config = dict(
    n_layer=10,
    d_model=384,
    n_experts=128,
    experts_per_token=6,
    d_expert=96,
    d_shared_expert=128,
    activation='swiglu',
    moe_layers=[0, 1, 2, 3, 4, 5, 6, 7, 8, 9],
    router_score='softmax',
    normalize_top_k=False,
    routed_scale=1.0,
    balance_loss=0.018,
    balance_bias=False,
    router_z_loss=0.001,
    n_groups=8,
    groups_per_token=4,
    init_std_router=0.0211,
    lr_router=0.000941,
    n_head=3,
    n_kv_head=1,
    head_dim=128,
    vocab_size=21992,
    norm='rmsnorm',
    norm_place='pre',
    norm_eps=1e-05,
    positions='rope',
    rope_base=44600.0,
    rope_fraction=1.0,
    qk_norm=True,
    attn_scale=0.0884,
    tie_embeddings=False,
    parallel_block=False,
    init='normal',
    init_std_qkv=0.0267,
    init_std_o=0.0267,
    init_std_up=0.0267,
    init_std_down=0.0,
    init_mimetic=0.5,
    optimizer='soap_variant',
    lr=0.0035,
    beta1=0.95,
    beta2=0.95,
    weight_decay=0.042,
    lr_head=0.00972,
    grad_clip=1.0,
    warmup_steps=50,
    schedule='wsd',
    decay_fraction=1.0,
    decay_shape='linear',
    final_lr_fraction=0.0,
    batch_tokens=262144,
    seq_len=1024,
    doc_mask=True,
    train_tokens=1712000000,
    steps=6531,
    dataset='wikipedia_en',
)
Below are experts of layer 5 (counted from 0) of a mixture-of-experts language model. Rows are named router (the router's row for the expert) and show model dimensions 192-287. Each number is 128 + 32 x the weight over its row's rms, rounded and kept within 0 to 255. Numbers have three digits each.
After each expert's rows: a language model's description of what the expert responds to; "raises" lists some tokens whose logits its average output raises strongly, later layers aside. This comes from a sample of Wikipedia text that the model never trained on.

# expert 45
router:126109097125138063115174150132107138091118131111181120094118132102150182108157080141086114131150091135143113114168096180085216089154058090099091155141088145157086134079193075111178109135071088158075118125062143145092019082151156137114110116153110119147162133119133117066110090132133089154
It responds to: Number pieces in chart and event names like Hot 100 or 100 yard, plus abbreviations such as UN, CDU, UV, -s.
raises: ",", " and", ".", " in", " of", " a"

# expert 7
router:131130172136170162136141135144142109079088143122142181099161121157175130103176143145143114159166092163109097113122112198132189138159128088131075158136109135132082131110174115144134048180143135153084117093098140113078070089122134123107097090158133113144173137107157098138072138107109117157
It responds to: Words inside or right after Wikipedia section headings between == marks, especially See in "See also", plus History, Early, Personal, Career.
raises: " and", " of", " in", ",", " to", " ("

# expert 29
router:138111143098182129065162168117116144081107148082097112129174075117137157139134115142128120114134121142086078138105142173105188113141112090112096155140127099107090197134131131160174130163079121149092062102104149115125106128150151131124139125135178095124155106088116101122105098099126116156
It responds to: Commas, semicolons and table pipes that separate items, especially after a name or title in lists (Kelly Slater, American surfer).
raises: " ", " and", " also", " with", " a", " the"

# expert 43
router:125133139140127122086127189148153106063118125080100145110150090121130147122138113146133176150141089170141092128158113137138113112131115130110122128162132131081075191153160128150149048166089060111117087140096182113141111076156172114098142160161140075153146077085157114142140138137145115184
It responds to: Opening brackets starting conversions, dates, glosses or authorities, as in 1.69 m (5 ft, (born, (1919–2015), plus ^{ and _{.
raises: "19", "),", ")\n", ")", "20", "2"

# expert 38
router:063154147123156122092123124132119078128101136099088157085173096140177174146141121159157112122099092143074122117146118168108160075168128090097101162168080050084096144083148086139147111184151125096127083120094171122130085113175161135092115104153116104186170128129112103112131086082159077162
It responds to: Plural endings and group nouns for people, and the pronoun they, such as officers, authorities, firefighters, men, women, students.
raises: "'", "hip", ",", " in", " and", " that"

# expert 11
router:128125090115171084133115143096169135138103122107140126046184052163158155181172111153098130147094078150128070164129136185118174120190099133054119144157139136101080130111154124173175112111129086126086073116072154099097090090116128194119080137134121083196156106130140140098061150086183102156
It responds to: Adverbs and adverb endings in running prose, such as -ly pieces, later, then, well, however, once, also, often after commas or was.
raises: " to", " un", " in", " out", " and", " a"

# expert 58
router:151100109166137100115132152140139106116119133116135148100158005120126154097167160099078133128157066127136150125133133144129148126150070069073108154145091109169111136135144108141181155134102138086062086115103121093060075105093201156089122154138119078191139109119124117101145149054146090140
It responds to: Korean Hangul and Japanese byte pieces and romanized name endings, plus words like Japan, Korea, still, only.
raises: ",", ".", " and", " in", " at", " ("

# expert 3
router:141185096133152159130127125132139122080144174090081151119149037195180133123128103099100163196118136146096083088105140156100162134167046079120121172155083146107113169151140074123144108158126124097128096137141175145093130090184158149084076135136154126129174113116122130103105080074110092146
It responds to: Forms of play (played, playing, plays) in "play a role" phrases, plus adjectives like human, good, real, super before nouns.
raises: ",", "-", ".", " (", " and", " "

# expert 47
router:068156071185135076124132150111160138095127147045078179085142117142168181149153126143099109165090135146090146119119130130108164082149112133133095183131090110118077121139155075156193089111131154098096099095084183124149097099173176169111096150152145093133163108089161176112132111128131097131
It responds to: Adjectives and articles opening institution or program names, such as National, International, Royal, Advanced Placement, a, mostly in school and organization text.
raises: ",", " ", " in", " and", "-", " ("

# expert 52
router:152134076118160151075132163123151109074125168104139121102154068127175115137146107134127100150090133189116128120124123188100141101125100123090138135181091147135084167110177133115138103132107162102048072109158193098119091082128180181120087112141109091166173130101174124100109118070140093168
It responds to: The conjunction "and" (also commas, or, &) joining list items and names, plus US state and city names like Cincinnati, Pennsylvania.
raises: " the", " their", " a", " they", " its", " some"

# expert 27
router:130147131174146092109139167104209148064110139106170159094139089154138120102122141105102137112124120117107121117141129125102129127120108145117148166133101124103105178120139139112152111152128117092119092068075224170161101156098138162113099124145140110159166080098085147133186127118161060137
It responds to: Table-cell pipe separators and articles the/a, plus school-related words in infobox fields like High school, secondary, grades, Historic.
raises: " the", " ", " in", ",", " a", " his"

# expert 59
router:126125136102149110126162229207160117148122141119155095115149130118151198177148108131182147175121076145115047084155135166127123104097111136110112174100112100103088183128152106135134098163128137149148095106097187123108095145120139154147125121141144087137111109099169125112126108136136127153
It responds to: Of, in, de, von and commas in geographic or institutional names and locations, such as Arrondissement of Thann, Church of North America.
raises: " the", " ", " this", " their", " these", " his"

# expert 16
router:113150084184145128139178106137165135133083120081101102090110130154119145091178190148175139107174097147134073083133129132117220138159125192134144127113159124137147110132130104148160109184120097114111161135120137159134106124156176110174164140161158088131124108132115160148075125092153117154
It responds to: Short consonant-vowel fragments inside words such as op, oc, up, ad, y (neoprene, intraocular, allocations), plus ' out'/' up', Greek and diacritic text.
raises: ",", ".", " and", "-", "/", "i"

# expert 32
router:113156104140155148073126132167134127091093092142154105118127131122123122135119135140127173117132111148123123108160145156112157112138088140113142112228139141121077190079177113137099160158136065139121113135148152102124070140172149122123115156181166073154134101126101147095124130106119072134
It responds to: Verbs and nouns that introduce credits or infobox fields, such as written by, led, Succeeded by, Singles from, Place of birth.
raises: " in", " the", " to", " a", ",", " and"

# expert 33
router:082136083124145069118119100112103155131116165127143152118175062133074127133160167168149158119139100177078112070187122147150170081160126086103115130208115116142119118075145113168206066164156064103075109089121168166087091128162114152168166070104157114177115119127148110087097106132126121145
It responds to: Short vowel-heavy pieces inside words after an opening fragment, such as seign-e-urs, mountain-e-ering, e-igen, h-ome, weight, lift.
raises: " and", ",", " in", ".", " (", " "

# expert 53
router:050115110148171075094135122104170117128142143113080156069170194182145142121197115168188108136122089159091105131182128199113096094131118104137106122109092132089092130120159113137119066168137098166102123140056178208110098132166156089115126139148167070116153102147129126132148136110096144144
It responds to: Middle or final fragments of words and names (habe-as, an-ec-dote, Guruv-ay-oorappan) plus some of and table pipes; no single clear theme.
raises: " the", ",", ":", " a", " ", "."

# expert 26
router:127135050150119111092126218170074119105109121186077094103124078139127108160145144111061143100152146150090116086148094113121208113137160071105149121109103133110078165134131104145117119088144134145100103072078133080126070107174143126073118115185111074129127103107127132120098113100117100151
It responds to: Word pieces inside or starting foreign and unusual names, often after a first name, such as Khan, Abd, Mark-hi-yev, Uttar-akh-and.
raises: " in", " of", "ad", " the", ",", "."

# expert 54
router:108136096118137116066152177145095130102113131102124111103158068149155127135140163131106135154104101158116110101095145166137165099124102131126143123213117125134100197115161156164197124104123123106102103089130117154152119131123153167101097136155171095176173096090139102126099152081142077150
It responds to: Conjunctions and relative words starting a new clause after a comma, such as and, but, which, while, when, especially in census percentage lists.
raises: " in", " he", " the", " a", ",", " at"

# expert 61
router:161149105109143127127121197173137077109078134111114137107156085168171129126121108178169156153100129097122039085149098131145140101116109116086113139119121125119112189146151105145147123133091103146090106087128188088074093106156175106107173143157158143167164098099148139103076068125133118153
It responds to: Prepositions like in, throughout, within, to after nouns or found/located, especially taxonomy phrases: species of plant in the family.
raises: " the", " a", " their", " ", " an", " this"

# expert 20
router:121127163123149094103142215108133126106108134082111181128153107138156120082134143153144132112139150140090110110104160118111157106101094111145140175134085101076106146138158119139122109125130109126115093080101158118095101107161162178111122158136102096147133111106144111093170134098107094164
It responds to: Pipe characters between cells of Wikipedia tables, mostly after a name or number, plus semicolons closing list fields, as in "Votes | %".
raises: " ", " \"", " The", " in", " a", " ("

# expert 62
router:106095107169154116091102136173159132101057109159138105109135095129118140089095111164150092176088133169142133119117084087082203111123138104096102152204126107132084136128135148121153091190098037155071127092101154069138100074169185100132126123117128102173144129151166115079113065136117063168
It responds to: Word starts in listed-building descriptions, coordinates and names, such as St-able, entrance, Ref, Saint, coordinate degree digits.
raises: " and", ",", ".", " of", " in", " "

# expert 34
router:105127125126151117072122133139144086086169136129091148094163115147143142141202135123123132168139083135115046102112121165145150104187133127127125093229086105124099166140154110150142138108146143099054122109105182164069107117144131201077090113161145118133153084147153111130106128097129098157
It responds to: Function words in argumentative prose, chiefly "not" after did/does/need, plus to, that, but, they, him, who, could.
raises: ",", " also", " the", " ", " and", " in"

# expert 44
router:081171123123136149028156129134110120119127142127114163119148108164134155124123148127124126116125106156080148068128124126109144111130098104130110200173112105087113166107195117175164126094131102148093117143088181080138092105127101138119140077172113079148126065143121121103072141081117141119
It responds to: Line-initial dashes and pipes starting list or table rows, the word a, and "Ranked" in sports medal summaries.
raises: " in", " on", " ", " the", " to", "."

# expert 23
router:119122139129122104099184121158138104099135120132100183078151098175168173170120105106109137148109094173073144120139085132132163111154117130063127174137112133129116179142157088157164045166121145093125064110075209076116114046180131139088182146168158073176152115098167110076113115125134110129
It responds to: Opening quotation marks, apostrophes and brackets, most strongly the quote before a nickname between first and last name ("Dinty", "Sam").
raises: "N", "F", "T", "L", "A", "C"

# expert 31
router:082131135138141086098177169134124152093146120147093157107133113152169119145099145134130137115110095152141100138113118182081156085125144150127129130145142105141105161133117124159164114112116110092110052119073154134142121116158125188119084141154175127195188125117151134130137132136134060146
It responds to: Opening quotation marks after verbs of speech, colons introducing block quotes, heading === marks, and sentence-ending periods before new paragraphs.
raises: " the", " (", "-", ",", " and", " a"

# expert 41
router:127124139120154131113136122155132163057068127089077129051163137146115148118132082138116170129143079141104109144186145120118171100169111098129108127128073110107128142123136129172143113150088100086104112115121157120144096126160135132100081158162180082128125103064151108109110124093152118156
It responds to: Bullet hyphens, table pipes and heading equals signs at the start of a new line in lists, tables and officeholder successions.
raises: " ", " The", " A", " and", " F", " \""

# expert 4
router:174119108127196105067113170183132099106109094117102141071156105140170126147148139110111158166121118156087074143148169174130136138145087157099050133221099101132102139132135110115116120091114120120114097086079099115048103119143166161131061152158160070150129089072153145080107128138169138162
It responds to: Copulas and role-introducing words after a subject or "to", such as was, is, be, became, as, "promoted to be", "known as".
raises: " a", " the", " an", " part", " one", " in"

# expert 24
router:136144081168147109142151121139198128094095109141139178105137094204171136135147165180075099146123103133147164125131147138132168120071118184089134210141139108113118133146135091114206132117120112126084079064096170140136111059111166141142083131142159066156126098095147075124118157089147103152
It responds to: Articles and determiners like the, a, an, other, various, especially in place descriptions such as "in the Haut-Rhin department" or "is a county".
raises: " ", " result", " w", " |", " new", " second"

# expert 28
router:096137061161158092118120111154156072125112142145074190143151068199176188125134104098163141135150093157099107111172149167104078090160171075060080100170130083088099169114143095155170114123104198113086123182112146144124120107187126128108132122162135077164160138124125136123083096075161066175
It responds to: Adjective and noun suffixes ending a word, such as -ive, -ism, -ical, -ness, -ity, -ing (irrespective, innocence, Neoclassical), plus closing quotation marks.
raises: ",", " and", " of", " in", ".", " ("

# expert 37
router:107149105111154119131168111137162091092106156151103172078122131110159132153148117116138134120116097165051086083104139152116140068134157127087093159204132098091120136131163066158131052151119162127095076123148159102102102095154151127121115117155128127155170119120151076076088161114140084159
It responds to: Given names, surnames and country or place names, often in tables or lists, such as John, William, Germany, London, Augusto.
raises: ",", " (", " and", " in", " ", "-"

# expert 21
router:116129080104128092102117119114129095091121131134103154058113105179131143169148095150136136143084090154104105104127158155075127078164100120085096165141124120116095128107214128155142092168109116113104093112109130111138073083144180149127146149161121098151200128115112118102126099070135069137
It responds to: Digits, zeros and unit or magnitude words after numbers (million, billion, %, km, century), plus quantity adjectives like many, large, majority.
raises: ",", " in", " and", " |", " for", " is"

# expert 46
router:115100127136140114101156127115204157045086155103123121041141121165149098123159098150148108145132112160115103128130122109116124125124104102144097109147114089119088143129168103150146114164108118085079110122112177105125066104149132138111118176140127054117157137047168091121113079117158120126
It responds to: Table pipe separators, list dashes, heading equals signs and coordinate marks at line starts in wiki tables and lists.
raises: " ", " \"", " C", " more", " F", " the"

# expert 51
router:150161123146145088115138155159191076105123114141095165101132057168095079153120112163143129180080122154135119118152152130141153108211137093106139153175116093136083145118172105110135108131068145095110096062094171112097086062152144163147114164152110097201130136087112125088085116063136101152
It responds to: Field labels in infobox-style bullet lists before a colon, such as Genre, System, Agency, Genus, Coordinates, plus articles a/an.
raises: " ", " to", " of", " large", ",", ":"

# expert 19
router:117124147114153120062152198209145128069119122103092141106180100144167155123148142159103153137109139159082062104134136191138156093110100133104076161196109094108088180138111111173188146201088125151075085116103135119132102096146145101148132143147136075141171120083103113150122133104137112109
It responds to: Commas and other punctuation separating list items, names, places and dates, often before including, which or and, as in Venice, Turin.
raises: " and", " the", " a", " with", " ", " one"

# expert 48
router:089162120188120098106181066127147130098155137172141217136168047142077144131160094142117090094108108144126095129152101133142143077138122104095117218152105081095093138128135114060139102167074090154080142148099128172098131097130141107104105093129188110134160101083136133108147151114151105186
It responds to: Inner syllables of non-English proper names and transliterations, like Gang-ne-ung, Dalh-ous-ie, Ng-ā-ti, Navahrud-ak, often South Asian or Asian.
raises: ",", " and", "-", " in", " |", "."

# expert 10
router:137146117147149122133196122162170145044132123128092210065112134185101129105102070162123104175131106130109103113119108107128133134128061065112115141122104120130085174102133106153146079134102074100088063119142166060095035066138129133132101111166130120149155072141131131139101141117146104179
It responds to: Year digits after a 19/20 prefix, plus months and time zones in dates, birth/death lines and medal tables, e.g. 20'07', 19'33', January.
raises: ",", " and", " by", " in", " (", " is"

# expert 1
router:164158088152178143076112178104137105098127128125088145073127080138132156135118125152163109141157145137103135094141142145118158081167096104098113191139137120143087157143187068171120067150152129101105119103089115101181103061187152138122112151169132076173128064125149171112123119108164102142
It responds to: Common nouns and word-starts naming fields, media, materials or parts, often after the/a, such as television, music, guitar, law, storm.
raises: " in", " and", ",", " of", ".", " to"

# expert 22
router:131155098173183146093145131154144105041118133105127116070186148154157130152201177173145147130122138144074114134157108146163123131095108130148109138133098132143098187129159120116167121139112038098135118109102138148094066129135159170094136112147120130142169105111102081133130108114144106132
It responds to: Prepositions and relative words in biographies, especially sports careers, e.g. "played in MLB for", "who", "which", "that", "at", "as ambassador".
raises: " the", " a", " both", " some", " two", ","

# expert 15
router:107138091182134145109129145160118145115157183138105145068141110154155142167132165155152126139115089132110069124119109135093156080078101072079109199165077101108095157095161106157180127171099104085122088118142212115113069093153138148119116118177162110125218121109119101116078094105131084134
It responds to: First words or pieces of person and place names, often in lists or tables, such as John, Chris, San, El, South.
raises: ",", " in", ".", " and", "'s", " the"

# expert 13
router:101144063121143079139127139137131101118118120134137211146114165128140153157170145139184116120187075167123055091159076135102137119156151119113111184140126150105084118101182069123167056176143124134099129123112178078142106122174118132134179108136122082159204091124133148097127091091130055156
It responds to: Nouns for places, roads, waterways and transport in location articles, such as station, Road, River, Route, Airport, island.
raises: ",", " in", ".", " and", " of", " ("

# expert 57
router:139176053121158117105173129138118176123067112108104155110159112114098168151154143138112102118125131174130087091109095158135151129133055104103064151146110087130062191122152164186156114127138054093095092115123137101107103155139164124124089131166146137098153110103085142115120096152149088143
It responds to: Consonant-cluster fragments inside names, URLs and foreign words, such as h-tt-ps, T-ert-ib, Wech-mar, and stems like comp, win, Kar.
raises: ",", ".", "c", "-", " and", "'s"

# expert 42
router:097241087124164091145159145140144103113113169134049132164137105178136176131158126084112190132137169148126141093165158157060145102109127104102079124112095121112116161054170106139197070116151143127127133133144152195121054100119118163095163105161185118131139125123114147076126102135136122125
It responds to: Inner and ending pieces of words like leg in Intercollegiate, ac in exacerbated, iz, ed, ic, and ing, often in sports tables.
raises: " and", ",", " ", " in", " (", " her"

# expert 9
router:153176105173139057110159167176149126079087116080152137119138118142106151075115111178126097157165104123093123121105105164082163125128113138121090112127128140128065132116216133125130087122129160155114113109079128054131010058110115153134135130136090118158123125140125135100154120121112129137
It responds to: Nouns in table headers and listing titles on sports and awards pages, such as Award, Cup, Championships, time, Points, Source.
raises: " and", " in", " (", ",", " of", "."

# expert 14
router:140127071140142143139122202094123074088092160105141148065129133098153123122152100119147091131142134166055077083126091146065174108158119085119124129136096086106102151132167052151152111162126112116112069163088176102134087099172182137112125141142128119174153095123131102112121066139170071176
It responds to: Political and legal nouns such as government, tax, Congress, Court, election, census, plus percent signs and final digits of numbers in tables.
raises: " in", " ", " on", " for", " of", ","

# expert 2
router:121153074161153099118115155173124113103119127111088154058116119156184142154136155136102148147160155134121124132148118192097149123153091104093094118209127101103073206094146068175125130111136153129114109117122136123107103119153157096139166137176154105149115059158125168126102110112147095145
It responds to: Past-tense verbs of saying, publishing or judging after a critic, outlet or pronoun, such as wrote, found, stated, released, opined.
raises: " the", " in", " a", " that", ",", " to"

# expert 36
router:130148113135168094124177115160094114066110104102104129119125135154144138140147138153133128178109091137108149138144134149128141110142098131101116139103083119141081192135109117164129084170130121123119065134072176077102076096133131139106100130145158122142159085111161101106113140089177091150
It responds to: First capital letter or piece of a name at sentence or section start, like A-izawa and St-upid, plus abbreviations such as US, FM, NY.
raises: ".", "-", " and", " or", "ating", "-P"

# expert 12
router:112128068167130113145161170171152115100150134140173155078142080167170110130098139187132141181128110149100114060084151201101137129136176146095099179210123085105074174108165122152155108133165147151117056109042126083105098118162138137137114129164108092135156077140151179109135122111104094177
It responds to: Row-ending pipes and separator rows in wikitables, and "such" in "such as" lists, along with nouns like budget, jurisdiction, business.
raises: ",", " in", " of", " and", " with", " to"

# expert 17
router:096103120165142104119220169133120162083120122079120124079140107162128185136131168146101147109168151160119094161106082150093140130112066146093116168123137083169112166128166108111112126100112080151103082133121144112055109134098178130107095091190140075131168076097137096114081146105147084150
It responds to: Word pieces inside non-English personal and team names, often right after an initial capital like K, J, N, Z (Y-itz-hak, Ale-š, N-ex-en).
raises: ",", " (", " and", ".", " in", "-"

# expert 6
router:143165141179157096074156122169148113124103165163112104130141111113151145144070106113152166183091089105112102107159130167136120061162117096077126115100134098126055151109136118170154126108110107142070049099144108103098110083157144191093110145159158089170143091131182154140108136064188090134
It responds to: En dashes and hyphens between dates in lifespans and ranges, as in (1947 – 2002), plus "until", "died", and year-starting digits 19 and 20.
raises: " ", " the", ",", " |", " a", " present"

# expert 5
router:171133119133134095151129180206143098068102137111116142113138104167152115118123150137164144162119141128110057074161084187092144129130089144111150094131140093116133181120142112107134116171067058133115121111116143089099054091119157144059181090152123095163153100119140123104105138109146141086
It responds to: Prepositions after a name or noun introducing team, partner or circumstance, especially with, for, during, in, by, featuring (Calder Cup with the Checkers).
raises: " the", " a", " this", " an", " one", " their"

# expert 0
router:143126152139134135069125196114146085060133117090171101138165085143141163110125148118136137156132085153099121136127164105134114098138119092141141122124125087096087170150160139167158091145100113077114106124086137099126098089147174108114065159152108099132107121092134116091122115148121082185
It responds to: Pipe separators between cells in wikitable rows, plus opening parentheses and brackets, as in succession boxes, election tables, "Dan Bogan (".
raises: " ", "-", "20", "19", " \"", " and"

# expert 40
router:104097120095140115111142188137067137069112080089152106085168134126166138121150116147114090150181125163094125101116095129089185102195140131134096132132106116116091158101145094107122112118135182136143087095085150159076120112102168089087141117147134106195188088143140144068121063095118127166
It responds to: Single capital letters or short capitalized pieces at the start of proper names, e.g. Mac'B'rayne, Mc'B'reen, genus names like 'E'ois, 'D'oto.
raises: ".", ",", " in", "-", "s", " ("

# expert 56
router:133165114194182132085160158140148099114110093108098167071152132140132154100149129160120141149153111143065109100112132167119107090082082110118087195110118078109122157168120094126143117119132123097130108089117177128060068102127164128101140145159133108142141120076154120117088118137128092121
It responds to: Prepositions, mostly from, to, of, for, since, linking a noun or verb to a place, date or source, as in "from 1953".
raises: " the", " ", " a", " his", " other", " their"

# expert 39
router:128159121151130108080118165137137142104107120090136131092148055143081137086154123146144114150150107156108106094142139116136164149122138084100133142121132059137066156108157097120113122114141077105151112108066150135118055107155151125133094107141128114128129136145101172090149135115138125134
It responds to: Lone spaces, pipes, slashes and bullets separating table columns or list items, often before years, as in Role | Notes.
raises: " to", "19", "6", "5", "1", "4"

# expert 49
router:084107117098142123056166135154140160074124151103053113080145079140125091101154105143109180113100102140094131112100134183130192126138146151104134138203133113124076184089159141182208146159098124130093066108084134106143088113136137134128142098191157117123146110108108120146097111100130081137
It responds to: Commas and periods ending a clause before a new clause, and contrast words like However, but, although, as in census phrases For every 100 females,.
raises: " the", " in", " he", " and", " a", " on"

# expert 25
router:176140114160128121120161148161136068103080151090132122102128082165183173139163127153140128145114108119104094060120110156118146106115114154132111184095124095109071168133156073125127102108124146114092120109169160093090128139155163170048194163152164083126146118098108124080042107119152135144
It responds to: Prepositions like on, in, at, from after verbs such as released, posted, placed or held, usually before a date, place or medium.
raises: " the", " a", " their", " ", " his", " both"

# expert 35
router:065152132129146061130124130113130122099094132122080124109146106142121113158160148152144157155151137148126075100131087152105173072168095124099103185185130138156107168115154101133187113161143108167079096100038169168090110147210096102152084083135158094132150116114160107115104114099137135172
It responds to: Word-start or mid-word pieces after a prefix or hyphen, such as re-or-ientation, over-s-implifying, un-ear-thing, often followed by -ing or -ed endings.
raises: ".", "ent", ",", "y", "n", " and"

# expert 50
router:128109120107095146067140132166137138099125130090126151123157054136133095137092106207093151120140109150115085054150134157077137128150124115151110133136112103159096135068195101124184129160132098123093066109112149132109129132136136102102130074143119105125159057110177146094113119120110137174
It responds to: Words and punctuation right before numeric values in census, income and data tables, such as was, were, "):", number, sq ft.
raises: " ", " in", " at", " on", " of", ","

# expert 60
router:074099108124156156066159122148156154063083186127097155073162106130177102131100104151099172120130106153100104079144071166120113124123146139113129141098133104069095135150153113120150143200056144145127121151110137094089077081151142203114152143161134084137152130114150104142070089080138122115
It responds to: Colons, periods, commas and degree or minute signs between digits in times, scores, coordinates and decimals, e.g. UTC+03:00, 2:36, 7.5.
raises: "00", "0", "th", "36", "38", "12"

# expert 30
router:118125118120171151076132172104128099146105109131128194092130042149123118135164152121142123155129126198162093109117129136155100116105135163111116170164140137114087155157168105122168117140135166128095085120104160148124094129153203175136112157132133090168141098115127106140136116095124102183
It responds to: Sports words in club and league articles, such as football, League, round, season, Cup, goals, Division, and percent signs in stat tables.
raises: ",", ".", " in", "-", " (", " "

# expert 55
router:117115090187186116103153097130136131084082120097097149065172150135126174155224132148132116133104154193133091118124048135112121108122043167108093162133138098128109162081171120171169098157110084144137066142073136125123120110149189135128099132187143109107202086126143132106119135119130134204
It responds to: Short letter-piece tokens inside words or names after a capital initial, such as O-ft-en, F-asc-ists, H-ib-bard, Sch-ick-el.
raises: "ie", "ies", ".", "u", " ", ","

# expert 8
router:154127121130133126063133191113157114121111142120086128114157043144159118187150109140118117131097116153086101106129116122155140102141137102091142162121132096081104192113171125123143097122094136111082103154158164071117103070136129140111113135130131100151157069105204128131111119111129041140
It responds to: Capitalized first pieces of personal names, mostly South Asian and Arabic, in lists and tables, such as Sh, Ch, Sp, Singh, plus abbreviations like Jr, vs, Mr.
raises: ".", "-", "ud", "or", ",", "av"

# expert 63
router:097162026170151095126088147202157126100116125117063160110130093152116134171103151154113100140168081145089080131136117121071148115137065108077131110156115123157111150090137104137124058116114180119136092115092137140088091121164143147076140132149105124186198125100092104105135125027087083128
It responds to: Words and word pieces inside names of institutions, awards and places, such as Royal, United, Chicago, Catholic, Academy of Fine Arts, NAACP.
raises: ",", "s", " in", " ", " |", " and"